Below are experts of layer 2 (counted from 0) of a mixture-of-experts language model. Rows are named router (the router's row for the expert), gate (a neuron's input weights, with its number), up (a neuron's input weights, with its number), down (a neuron's output weights, with its number) and show model dimensions 256-319. Each number is 128 + 24 x the weight over its row's rms, rounded and kept within 0 to 255.
After each expert's rows: "raises" lists some tokens whose logits its average output raises strongly, later layers aside. This comes from a sample of Wikipedia text that the model never trained on.

# expert 20
router [168 113 153 110 134 121 126 124 153 180 131 133 119 157  99 130 120 134 148 183  91 140 140 104 164 150 154 144 105 121  95 156 159 131  87 136 146 117 166 120  83 127 146 145 118 140 135 130 113 132 136 160 151 152 133  76 104 131 137 149 106 119 128 107]
gate0 [131 107  98 146 106 102 136 118 113 121 125 140 105 125 138 123 143 136 136 167  66 149 147 111 142 116 117 132  93 124 129 174 107 140 143 144 126  91 143 132 106 129 102 117 153 122 136 169 107 118 150 116 123 141 133 145 120 143  94 122 107 115 163 130]
up0 [ 85 127 132 122 143 118 102 121 111 145 119 113 121 146 157 131 121 160 138  81 152 158 138 148 158 139 125  92 128 149 116  76 155  81 143 140 104 188  92 142 134 156 146 191  74 118 116 147 132 147 126 117 102  93 172 128 103  95 172 111 128 111 130 129]
down0 [127 146 161 104 146 156 107 123 122 122 126 162 127 142 156 131  90 108 113 147 132 126  76 114 126 108 141 124 128 143 117 174 136 163 108 121 169 130  92 142 123 129 145 109 172 135 161 170 101 121 174 142 117 106 103 119  94 158 173 189 158 142 145 111]
gate1 [126 142 134 124 121 109 124 151 112 117  73  60 117 136  86 131  94 126 119 127 120 152 151  94 115 137 110 137 122 110 120 123  86 142 151 161 122 110 128 142 103 122 118 128 130 156 150 146 152 162 162 132 124 150 131 153  87 144 163 128 160 179 147 147]
up1 [108 129 114 116 156 188 128 176 134  89 137 125 106 123 108 126 156 120 109 111 149 120 131 126 141 133 123 115 138 126 132 149 106 133 109 110 170 171 150 125 129 112 128 129 104 114 131 116 132 107 142 120 116  83 118  97 143 122 117 132 177 155 129 138]
down1 [149 121 144 146 106 119 133 113 113 142 143 163 132 153  90 182 146  77 133 122 135 130 113 118  68  90 163  96 114 189 139 118 130 127  98 126 115 110 130 145 104 131 146 105  69 145 104 134  95 131 156 150 107 142 119 135 135 124 104 146 100 120  84 124]
gate2 [125 139 147 156 136 100 158 112 118 149 103 116 146 110 162 106 136 129 129 107 148 116 125 117 153  65 179  97 129 141 138 111 156 116 101 162 135  79 135 125  91 161 138  92 157 154 127 101 140 128 114 102  76 103 119 112 132 136 126 110  90 110 140 125]
up2 [135  96 112 104 163 153 140 110 142 153 104 103 120  77 164 131 176 133 132 121 105 108 131 126 130  76 134 145 104 112 109 137 147 206  93 140 107 187 118 145 117  97 122 167 200 126  89 142 157 111 127 115 134 113 119 118  93  99 141  88 172 129 123  97]
down2 [146 108 168  95 128 170 135 105 128 133 169 109 102  93 118 111 110 108 133 114 163 107 165 146 118 118 116 139 169 122 119 110 127 124 149  87 155 121 130 165 161 112 113 163 138 161 143 122 138 155 120 124 149  88 115  97 127 172 147 112 152 137 165 189]
gate3 [183 128  81 144 122 161  99 134 145 139 123 114  84 120 151 109 178 142 151 114 138 173 148 103 136  84 114 102 113 161 110 149 147 151 152  98 181 132 169  93 117 102  96 133 117 152 132 152 149 155 129 193 142 148 159 113 129 123  99 107 156 104 152 131]
up3 [125 117 108 122 131 138 119 125  95 147 103 146 121 137 109 120 114 112 132 130 118 113 113 154 104 146 138 118 132 125 112  84 105 116 142 105 118 119 194  93 112 162 136 143 119 132 111 143 121 110 108 167  83 138 129 105 147 135  98 177 121 154 162 180]
down3 [107 153 134 153 125 162 174 153 123 137 122 144 150 127 120 147 116 150 115 137 148 118 123 124 147 109  99 139 143 144 109 115  87 146 105 152 180 140 158 107 139 103 113 152 128 142 152 160 171 143 116 122 136 140  95 139  98 136  91 103 160 101 104  88]
gate4 [124 135 117 166 154  77  90 129 158 126 112 113 105  73 152 133 114  93 139 113 151 110 116 119 124 121 172 129  98  94 149  92  80 128 177 153 150 115  94 112  89 125 108 141 137 106 146 134 137 120 104 129 127 119 109 132 122  88 133 132 111 192 140 101]
up4 [ 99 152 114 144 180 140 102  68 165 122 135 104 147  66 109 113 124 134 141 161 142 146 129 112 120  91  98 130  60 158 149 117 120 144 103 134 161 120 129 126 124 121 133 133 107 158 136 133 137 164 123 115  85 158 136 102 152 126 139 115 115 118 138  95]
down4 [103 148 129 120 170  74 143 175 162 113 112 178 128 130 153 140 136  95 124 147 125 111 100 161 148 107 141 178 131 128 108 130  84 122 169 162  91  82 159  97  73 105 139 157 106  89 141 124  91 127 108 127 113 133 112  92  97 168  85 107 150 142 161 116]
raises: "-", "==", "===", "===="

# expert 1
router [173 155 122 113 138 154 160 132 121 169 101 121 121 138 132 139 163 132 104 171 132 160 151 130 140  80  66 127  89  74  66 100 104 149 100  91 112 122 118 126 121  93 172  85 124 147 105 188 125 106 113 121 106 138 136 120 155 125 122  97 138 109 134 133]
gate0 [161 135 110 143 100 168 114 102 141 147 135 112 133 104 114  99 130 151 132 137 132 131 138 159 164 133 101 117 134 127 123 139 129 144 155 140 176 128 141 146 120 113  91 112 102 126  87 127 122 113  57 130 122 119 124 140 146 120  89  99 107  95 123  99]
up0 [100 134 151 132  91 152 149 156 135 130 153 141 120 115 116 133 146 127 136 120 124 103 110 153 116 102  59 149 145 157 134  72 107 140 171 111 159 125 151 166 113 140 129 158 125 111 122 145 117 146  91 127 114 136  98 110 154 119 126  95 109  98 138 131]
down0 [110  68 121 122 120 143 153 111 109 143 116 132 110 126 132 138 170 141  87 164  83 153 140 185 152 138 148 148  79 125 121 133 148 114  85 156 119 103 100 117 128 109 134 136 155 149 124 144 125 124  94 141 127 177  85  92 125 117  92 124 152 140 122 138]
gate1 [129 125 101 187 173 127  93 138 148 131 122 104 117 121 147 153 100  93  94 148  78 131 147 125 130 143 108 116 134 132 141 117 141 161 123 133 134 161 171 184 118 122 141 166 152 144 149 110 141 124 154 152 119  98 136 117 164 134 127  95 125 133 122 113]
up1 [ 87 116  96 139 137 154 131 125 151 126 139  80 149 144 151 128  97 121 103 147 115 136 166 156 159  80 102 127 160 108 160 105 121 165 144 100 137 119 146 139 151 123 125 111 157 126 111 149 158 154 156 171 132  60 144 125 114 119 136 139  87 107 147  82]
down1 [139 149 102 136 138 120 165 156 120 118 157 139 130 102 125 147  97 156 119 134 167 148 133 134  90 140 133 149 122 118 175 123 108 140 110 175 159 130 193  97 113 171  88 116 142 103 118 156 126 116 108 175 120 139 148 134 105  80 131 121 120 138 168 117]
gate2 [155 104 107  97  85 121  97  98 145 131 147 119 114 115 140 120 147 111 159 105 137 153 118 114 127  70 113 152  89 123  85 131  94 158 126 126 118 189  87 142 130 113 120 129 124 158 169 138 159 128 120  92  86  75 167  92 120 105 110  93 148 145 125 148]
up2 [119 129 139 178 133 151 162 114 104 121 101 156  99 161 148 114 131 128 114 132 131 119 114 120 112 121 119  98 138 126 175 106 130  96 123 111 153 104 129 105 139 131 146 127 155 121 133 129 122  97 155 158 159 150  79 167 142 136 132 192 133  93 131  81]
down2 [145  73 123 177 104 144 145  86  98 126 124 129 138 107 114 146 115  70  79 137 117 112 147 170  93 140 134 127 172 141 130 143  90  89 144 117 109 148  94 130 147 122 143 141 102 159 136 131 157 133 146 188 131 149 132 172 124 128 116 157 106  77 136  96]
gate3 [129  99 173 117 139 145 152 141 173 123 132 123 113 140 129 116 134 126 148 138 122 148  94  92  99  80 160 155 109 133 113  92 156 182 111  67  92 125 123 124 145 127 151 117 148 146 134 141 136 134  69 159 118 125 158 111 134  53  97 131 137 128 159 126]
up3 [153 129 136  63 107 158 126  82  60 142 133 138 132 147  95 110 105 154 117 130 125 134 152 163  96 132 109 154 170 171 120 140 130 127 129 131 129 120 152 147 163 158 124 147  75 117 108  79 126 125 130 139  74 151 102 168  93 138 163 179  79 142  96 106]
down3 [125 135 101 114 113 162 141  88  69 100 149 140  82 106  73 135 160 123 118 150 132 100 123 154 144 149 110  82 106 150 116 126 151 161 107 136 139 106 112 143 131 162 102 112 116 127 104 119 152  96  68 146 113 149  98 152 127 120 114 154 137  91 114 120]
gate4 [137 135 115 162 139 155 126 135  66 134 121 106 120  88 135  99 175 146 126 153  91 127 159  96 130 101 127 144 143 100 130 127 174 159 145 135 164 158 116 113 139 153 161 118 167 157 163 128 116 146  89  97 132 108  63 113 164 129 106 153 157 131 118 112]
up4 [ 86 122 126 154 124 104 107 149 202 150 151 144 179 135 113 181 113 116 128 108 150 134 155 162 118 186 133 104 119 136 151  92 124 135 117 106 151 157 163 133  83 132  74 146 110 145  79 110 168 109 136 140 131 129 150 138  88 123 173  81 123 144 132 163]
down4 [136 155 150 119 158 102  67 132 141 163 116  98 147 147 116 115 101  91 143 135 130  80  84 133 123 163 128 128 172 176 139 138 159 107 156 156 124 131 134 139 162 134  97  84 119 112 128 143 111  96  93  88 121 129 131 178 106 114 129 163 132  95 128 113]
raises: "0", "th", "05", "1"

# expert 13
router [155  90 162  96 116 124 144 139 159 148 133 164 151 155 120 113 105 147 145 130 141  91 138 122  91 160 109 158 139 109 151 122 112 146 130 146 116 147  67 126  79 111 133 119 173 106 108 143 124 119 115 143 113 144 129 124 106 151 141 100  95 139 101  85]
gate15 [174 150  91 142 166 103  98 143 127 120 132 104 110 156 111 142 190 171 115 138  97 131 123  83 147 135 175 175 144 141 135 169 158 138 154 140  82 141 118  84 131 172 117 101 135 100 105 147 155 140 143 130 109 122 119 121  94 127 139 185 121 120 161 164]
up15 [109 145 117 131 132 148 101 143 160 141 115 133 130 122 133 121 105 136 103 204 140  77  85 123 136 145 122 151 147 101 107 145 117 126  87 131 166  94 107  96 130 135 106 155 132 117 145 121 133 168 166 107 149 102 135 111 130 154  93 191  74 135 147  94]
down15 [175 145  88 151 161 121 143 105 149 140 104 115 135 107 130 126 135 157 145 151 147 142 135 136  91 138 131 151 114 140 120 175 174 154 100 114 119 135 146 139 106 115 178 151  98 154 119 111 103  91  87 100  95 134 124 163 113 190 181  82 105 152 135 113]
gate16 [117  88  94 107 102 152 127 137 164 166 142 141 144 125 130 140 123 125 124  90 150 119 109 140 115  94 152 122 125 116 143 185 120 146 135 139 164 139 129 129 102 137 136  95 169 153 146 131  93 121 138  82 146 152 111 135 139 124 157 121 115 128 154 104]
up16 [126  86 128 123 140 142 135 131 118 141 207 119 163 106 121 136 116 111 132 119 106 131 111 119 160 110 150 134 112 129 127 151 114 127 108  87 131 126 132 109 145 140  98 153  93 115 120 123 106 113  88 125 160 143 140 160 151 113 132 154 110 106 132 121]
down16 [ 95  97 152 120 127  74 152 185 103 136 118 116  86 131 103 126 127 154 126 139 117 130 196 155 100 117 139 111 161 120 142 114 120 113 114 120  71 127 115 153 134 124 144 122  74 157 157 118 116 147 151 119 152 128 161 128 168 133 116 103 142 122 172 142]
gate17 [108 129 143 138  79 156 174  98 151 116 137 120 169  89 150 132 130 125 164  79 105 101 125 134 122  95 176  92 132 128 138 109 131 139 144 159 133 152 117 118 154 122 166 184 104 105 170 102 144 129 156 109  95 125 135 177 126 114 143 125 107 142 141 120]
up17 [158 118 150 122 134 130 139 131 109 115 131 144  82 134 137 130 111 121  88 172 116 160 137 168 146 138 133 131  91 156  96  99 122 122 128 130 152 132 124 134 118 148  96  96 146 102 149 105 114 156  62 135 123 154 149 118 136 140 134 124  88 141 126  84]
down17 [145 100 120 128  89 114 146 189 168 133  83 169 107 121 101 134 104 146  89 153 126 144 128 110 146 124 123 143 139 119 158 141 116 171 106 130 143 156 139 158 110 161 124 131 131 119 157 110  92 118 127 128 120 127 152  93 115 155  94  92  86 114  73 125]
gate18 [152  86  95 122 127 167 126 195 169  74 106 144 152 173 116 104  95 179 127 120 160 179  90 163 103 212 146 100 141 144 113  91  94 173 124 130 108 122 131 106 109  67 133 118 158 154 118  92 111 137 126 113 135  94  80 144  86 113 141 150 136  67 163 127]
up18 [153 112 116  97 121 171 138 184 165 117 113 127 192  94  81 136 101 104 139 124 166 105 128  96  69 141 152  74 123 213 144 135 139 112 126 130 143 162 117 123 112  63 116 126 150 110 120 120 101 115 104 147  95 136 119 107 148 141 153 139 160 103 166 129]
down18 [148 155 159 117 134 157 173 106  98 146 143 136 125 168 151 143 143 158  87 102 163 139 143 153 150 100 160 127  90 109 150 126 126 128 143 136 108 136 124 139 115  80 154 122 104 143  97 121 134 176 143 107 106 108 133 140 139 126 159 146 123 151 112 131]
gate19 [138  99 121 126 114 159 153 165 119 132 139 154 140 131  89 121 134  94 131  92 130 103 160 134 135  95 169 124 111 125 118 105 130 123 101 158 101 140 150 120 132 142  63 134  74 153 130 123 146 110 166 158 141 140 188 121 131 116  83 127 117 149 121 105]
up19 [110 120  96 135 120 127 106 137 141 119 125 122 154 155 139 171 115 135 138 135 148 170 153 109 169 131  99 110 135 173 111 163 121  92 147  70 137 140 108 139 153 119 158 131 192 107 159 145 150 122 149  76 167 168 131 153 115 190 128 148 120 151 128 109]
down19 [111 133 148 133 110 145 104 115 134 115  98 112 132 130 158 151  90 117 153 147 142 141 161 152  99 104 147 109 163 120 133 139  74 168 151 164 131 120 116 134 117 171 118 133  79 124 129 140 105 157 107 146 118 150 147 112 127 120 156  98  99  66 170 105]
raises: ".", " to", " (", ",", " and", "/"

# expert 12
router [116 120  91 119 137 129 104  73 133 143 112 108 107 143  91 148  91 125 107 135 104 149 112 103 110 137  94 138 130 124 129  96 146 122 108 118 140 128 139 101 111 123 149  89 132 189  87 125 123 103 147 132 135 101  81 107 141 154 149 157 117 121 115 133]
gate3 [138 119 113 150 147  86 120 191 166 153  86 101 133 130 134  80 101 113 148 134 116 102 149 159 108 165 146 147 170 120 142 134 126 115 137 154 114 145  88 111 144 111 115 128 136 127 102 128 110 132 137 149 136 120 140 138 131 111 152  92 139 134 145  94]
up3 [125 101 125 124 125 107 167 110 120 130 110 124 111 164 130 177 149 147 134 110  62 130 119 148 140 118 108  91 120 172 131 125 153 143  97 159  54  87 142 133  96  67 131 104 110  94  88 131 106 155 116 121 146  74 111  92 119 129 137 125 141 149 153 119]
down3 [157 113 124 132 118  94 118  99  95 137 185  95 141 167 146 131 109 145 117 104 138 153 166 149 148 121  97 127 184 132 129 126 109  88 146 145 126 139 149 163 109 111 132  82 122 147 115 134 119 147 121  95 146  94 135 115 108 138 151 116 103 111 158 114]
gate4 [157 109 122 148 160 161 104 151 122 176 117 102 126 139  90 133 147 152  91 134 131 136 128 126 129 120 128 126 108 156 100  99 125 123 132 120 151 120 172 149  70 160 141 154 137 151 118  99 148 151 104 179 140  85 123 103 169  95 113 106 129 160 101 111]
up4 [135 102 150 125 137 180 116 129 107 174 141 103 147 114 120 118 172 133  63 128 127 149 138 113 120 116 120 119 134 153 124 125 167 150 134 122 142 135 129 183  79 142 144 175 187 134 107 122 166 141 132 167 134 129 131 115 174  74 117 135 125 130  99 148]
down4 [139 138 100 137 116 142 127 138 141 122 173 109 155 114 132 114 162 125 150 169 139 108 102 118 122 117 179 165 160  73 169 117 130 152 121 156  97 154 119 137 117 139 147  96  81 137  97 141  91  99 129 115  95 122 113 104 150 126 127 117 171 110 155 106]
gate5 [ 60 163 146 129 141 158 140 100 134 100 171 160 134  91  95  97 137 116 145 144 130 101 101 127 125 139 118 116 131 150  91 134 138 144 131 138 108 130 143 119 136 142 149  92 157  79 160 125 173 134 114 170 139  95 121 158 127 132 144 115  86 141 161  98]
up5 [181 145 128 115 132  99 106 122 131 142 121 114 138 124 143 128 152 152 127 114 162 142 122 127 167 113 159 153 127 111 140 105 122 136  98 143  99 151 118 130 121 104 112 175 119 164 113 139 138 126 104 110 138 129 114  92 127 136  95 166 135 109 100 144]
down5 [151 130  80 107 158  97 128 125 149 127 157 138 130 149 155 151  90  97 108 162 119 136 125 112 130  99 157 137 170 135 138 132 133 153 147 165  94 130  98 122 114 140 182 107 150 143 122 145 151  86 118 161 149 117 145 106 134 118 137 101  94 115 147 125]
gate6 [130 136 127 107 137  87 144 144 177 129  47  93 142 149 157 155 160 117 161 160 158 140 150 157 132 100 129 151 139 124 136 124  97 168 149 131 123 121 166 104 117 134 141 140 114 128  96  96 144 151 133  99 138 129 162 141 176 157 148  83 163 136 127 133]
up6 [136 140 118 162 142 152  86 119 152 113 120 141 130 166 126 131 161 128 112 143 161 115 131 109 132 102 141 157 108 138 139 174 136 143 122 149  97 114 119  95 120 150  98 174 160 156 117 131 148 106 127 119 134 114 142 136 142 141 133 129 150 106  93 137]
down6 [107 136 125 104  72 116 125  92 137 190 142 155 113 162 143 101 123 129 112 106 142 107 147 140 146 151 106 103 120 127 135  88 157 126 113 121 105 113 159 135 128 153 114 135 125 124 129 122 138 142 142 128 179 145 139 119 137 160 110  83  97 151 113 160]
gate7 [123 173 139 134 110 132 116 148 139  82 132 113  92 153  78 122 134 133  80 161 132 137  94 139  93 170 158 173 124 155 129 114 136  89 133 179 126 137 128 115 118 147 146 131  85 149  86 135 123 166  91 107  91 135 166 106 140 165 136 143 122 123 137 156]
up7 [141 122 127 140 170 136 140  76 148 135 112  90 148  73 129 136 115 106 117 146 128 150 137 135 185 192  68 127 168 107 140 134 113 147 106 136 126 111 170 118 123 103  97 151 137 131 157 123 124  80 132 146 129 109 122 149 103 142 100 120  96 121 136 114]
down7 [123 124 136 103 112 114 101  75  98 171 115 146 145 115 120  98 122 142 143 136 162 115 152 121 163 118 126 133 167 141 126 126 114 145 140 180 157 138 150 116 116 119  98 131 128 115 125  95 139 122 142 156 161 142  96 101 131 131 125 130  86 117 138 158]
raises: "-", " with", " of", ",", " |", "."

# expert 24
router [124  94 120  99 154 104 126 136 114 108 131 110 117 141 115 130 185 133 124 121 123 175 117 133 123 118 116  67 144 138 127  85  98 165 172 130 130 177 101 151 107  91 105 113 108 141 151 196 105 151  89 155 107 102 131 116 127 125 127 158 141  92 115 166]
gate0 [112 121  73 109 129 104 117 165 124  98 143 127 140 139  97 110  75 117  79 101 159 181 153 100 140 146  69 126 104 129 141  81 102 148 151 129 145 136 120 136 117 151 131  87 121 138 175 141 153 143 118 147 128 114 120 128 114 135 128 146 126 139 158 123]
up0 [122 135 151 163 134 116 121 135 109 101 158 180  85 118  99 139 170 158 193 143 139 122 139 132 162 140 134 191 119 166 158 153 129  89 143 123 149 102 147  98  93  77 103 165 122  86 118 128 104 143 138 124 137 139 148 179 172 188 132 123 120 148  79 101]
down0 [108 112 111 185 120 177 121 104 149 103 111 229 130 111 147 137 146 112 140 119 127 122  81 107 133 112  99 156 116 144 135 140 108 109 137 149 133  97 132  99  87 108 147 104 155 120 149 124 124 110 167 121 119 117 154 120 150 107 147 157 119 120 104 136]
gate1 [ 93 143 103 128 102 103 122 169 129 131 135 171 160 147 116 127 120 129 129 119 135 122 128 125 135 165 106 124 130 122 113 114  88 158 116 160 120 149 152 144  75 133 123 102 135 149 124  94 107 153 121 157  71 134 137 109 152 146 142 118 157 144 113 105]
up1 [ 80 138 162  92 159  79 138 108 127  99 158 140 112 100  92  90 134 122 120 142 140 115 175 122  77 116 161 126 124 127 152 104 145 142 140 137 148 129 126  93  89 105  73 141 131 114 173 124 128  64 140 149 181 138 153 119 119 132 131 137 123 151 127 115]
down1 [131 131 152 127 172 115 102 113 169  89 161  89 116 106  99 114 101 118 137 155 118 110 166 166  83 142 138 109 129 164 124 126 175 118 114 128 129  68 125 126 146 152 116 153 134 123 164 108 116 131 113 104 140 122 149 118 146 135 172 111 165 179  95 110]
gate2 [132  89 195 107 147 124 153 142 102 102 148 131 153  78 129 152 147 148 123 157 131 110 148 172 142 118 155 131 128  76 122 111 154 140 119 127 135 163 128 169 162 154  89 138  99 112  97 155 163 125 141 113 110 108 160 132 176 134 100 109 101 120  83 116]
up2 [157 159 115 129 146  93 153 172 144  97 108 178 103 122 142 153  94 151 143 113 117 170 110 114 157 132 129  99  98 135 143 141 109 121 107 123 121 114 113 116 139 133 132 148 147 126 138 141 131 128  84 123 140 163 142 134 126 101 151 108 122 138 134 162]
down2 [168  94 135  96 105 138 133 159 108 102  88 157  81 129 118 114 118  91 156 101 145 138 147  90 100  97 118 122 126 115 132 121 132 103 151 117  78 135 147 168 145 146 102 125 161 124 133 143 164  92  96 132  95 120 143  95 141  77 116 156 117 134  88 123]
gate3 [139 112 119 140 131 147 170 123  72 131 114 165  94 157 119 127 126 106 137 106 112 123 101 129 157 125 104 132 135 133 139 115  74 118 139 193  74 134  84 144 126 164 110 117 167 139 127 135 116 136 105 143 154 128 144  86  98 143 122 122 105 130 112 154]
up3 [ 86 102 163 109 149 133 105 102 145 133 107 134 146 127  67 121  89 126 149 100 122 135 136 127 144 103 126 121 114 143 117 139 132 166  99 125 127 148 132 151 141 119 160 141 108 117  60  87 128  98 150 135  92 153 109 114 136 121 141 116 135 140 148 152]
down3 [199 131 151 112 138 145  93 142 135 136 125 132 176 130 155 125 151 139  66 139 159 148 116 175 137 130 167 149 126 155  82 131 128 151 120 125 178 128 149 119 167  93 110 108 167 129 124 113 127 158 135 137 116 125 131 116 101 114 118 129 128 119 130 116]
gate4 [125  85 139 142 170  96 185 109 151 144 126 123 123 129 124 127 146 144 141 141 125  92 143 151 131  86 131  49 156 130  81 153  99 133 154 138 116  87  96 138 122 129 159 108 143 166 104 173 122 146 130 117 152 108 114  92 130 183 120 199 113 139 159 113]
up4 [163 128  94 127 161 110  97 118 134  80 124 214 122  89  89 101 111 107  60 128 152 152 100 131 128 147 129 127 104 112 110 149 135 138 123 111  85 147 133 123 156  56 128 215 101  66 128 102 161 100 144 102 128 139 119 136  72  99 105 126 156 131 145 138]
down4 [169 154  88 112 166 120 137 142 134 111 126 159 117 181 114 138 130 122 130 159 142  95 100 138 104 160 155 112  93 144 138 130 170 148 157 107 130 103 119 138 144  72 105 106 108 154 100  92 153 129  80 104 134 158 147 113 159  82 122  70 119 119 146 139]
raises: ".", " and", "-", ",", "i", "and"

# expert 7
router [129 138 145 113 120  88 153 114 134 134 143 148 144 120 135 131 124 126 133 128 131 127 146 154 147 153  96 154  97 141  82 154 156  64 117 118 169 119 133 144 128 110 117 100 143  84 103 125 131 110 149 129 115 106 140  80 165 133  85 120 148 144 146 111]
gate3 [110 112 131 104 132 124 154 131 110 127 133 138 128 103 131 114 152 135  95 123 172 131 127 130  97  86  86 109 147 106 129 127 107 139 146 137 156 147 147 118 140 118 147 156  94 138 114  95 128 169  97 121 139 138 112 142 157 126 139  54 139 178 123  78]
up3 [177 125 196 159 132 143 114 126 128 119 133 104  88 145  79 133 123 127 150 182 137 113 152 152 111 128 129 172  96  81 144 173 146 158  69 118 151 112 111 114 155 129 104  96 193 157 135 144 108  82 131 143 168 141 138 110  98  93 111 147 117 118 108 137]
down3 [126 148 134 119 127 154 111 152 100 113  90 145 133 139 126 126 108  99 139 162 154 120 144  94 105 126 111 122 132  99 105 144 134  73 134 120 137 147  94 132 135 149 137 118 152 115  86 142 142 128 103 139  95 156 118 136 135 132 135 138  69 125 170 133]
gate4 [187 130 115 176 150 107 166  84 106 111 130 136 123 124 146 135  86 120 102 153 156 131 107 131 124 140  99 142 105 127 135 106 129 114 103 153 116 139 122 122 132 123 148 123 175 118 130 123 129 155 118 154 151 108 164  93 162 112 135 127 168 104  94 113]
up4 [132 118 173 134 122 123  88 155 165 124 139 134 121 109 110 158 113 125 105 120  99  95 106 138 115 120 145 106 139 161 172 139 148  89 153  93  98 175 101 104 130 120 112 160 152 149 129  94 130 104 155 145 158 145 152 108 147 105 123 117 122 149 124 134]
down4 [154 121 104 127 142 118  92 103 104 130 165 138  93 103 133  98 104  51 106 100 151 103 148 110 112 103  84 131 142 129  95 122 158 110 114 105 177 102 122 154 144 157 143 121 129 119 108 128 115 150 128 116 153 154 147 102 103 126 156 137 166 125 111 109]
gate5 [147 141 156 116 106 122 111 137 143 127 128 162 154 110  99 168 137 112 159 158 123 126 149  88 128 100 119 140  70 159 116 134 105 157 124  80  69 104  92  99 129 172 108 140 162 104 115 117 142 142  83 145 147 150 145 105 119 102 108 128  72 141 126 140]
up5 [146 120 125 153 132 164 127 156 125 122 131 144 143 104 166 147 132 139 124 174 123 124  97 128 137 126 141 126 114 140 141 131 135 104 133 117 165 134 101 111 129 123  90 129 135 134 131 116  88 136 118 134 125 125 144 133 102 107 136  67 133 121 112 114]
down5 [139 153 126 109 120 168 151 148 103 136 123  88 168 134 113  90 120 126 126 116  99 191 124 127  85 145 142 103 160 140 142 162 136 158 128 156 105 125 100  82 115 145 129  90 158 126 122 162 108 142 124 130 169 130 105 118 116 172 104 141  80 117 121 165]
gate6 [108 149 103 142 120 118  98  85 118 112  99 111 142 120 127 143 140  88 147 108 105 129 145 116  93 123 141 136 136 155  89 122  95 167 113 112 140 199 149 133 152 171  88 118 136 142  93 136  84 151  72 189 148 128 135 104 147 139 112 110 105 126 150 110]
up6 [111  81  98 130  83 131 171 124 142 109 118 155 162 153 139 107 136 143 115 121 127 120 159 134 101 114 140  76 119 165 142 107 118 136 132 143  99 108 145 159  87 155 124 140  66 140 125 134 129 127 170  84 109 121 115 122 134 172 117 120 133 158 119 115]
down6 [106  60 173 151 125 138 118  63 118 106 148 109  80 146 119 129 113  95  86 138 106 123 136 135 143 143 153 140  82 118 154 129 166 131 145 152 116 138 129 110 137 142  92 155 106 157 126 117 142 135 123 113 139 152 160 160 119 172  86 123 147 113 137  94]
gate7 [124 109 116 166  73  83 147 137 130  98 102 116 114 152 150 132 131 128 117 118  90 160 124 104 139 156 153 130  83 151  91 146 126 105 125 150 105 143 129 169 127 112 159 136 155 143 119 144 125 141 134 150 137 127 110 119 114 131 151 127  99 136 163 145]
up7 [105 121 138 109 152 157 160 145 115  92 134 135 126 141 130 136 153 133 111 154 136 188 128 107 145 141 119 126 140 179 182 118 138 105 182 105 136 106 135  77 126 169 158 150 122 101 121 150 154 131 105 105 180 132 100 156 111 129 115 117 125  79 104 136]
down7 [100 161 106 131 112 192 113 131  86 147 145 171 149 135 136 123 105 125  90 119 116 109 144 128 120  97 108 166 128 161 153  98 113 106 136 151 166 149 108  79 167 174 115 109 124 149 117 110 164 119 142 130 135 106 113 119 140  76 178 136 106 157 144 123]
raises: " and", ".", ",", "-", " (", "a"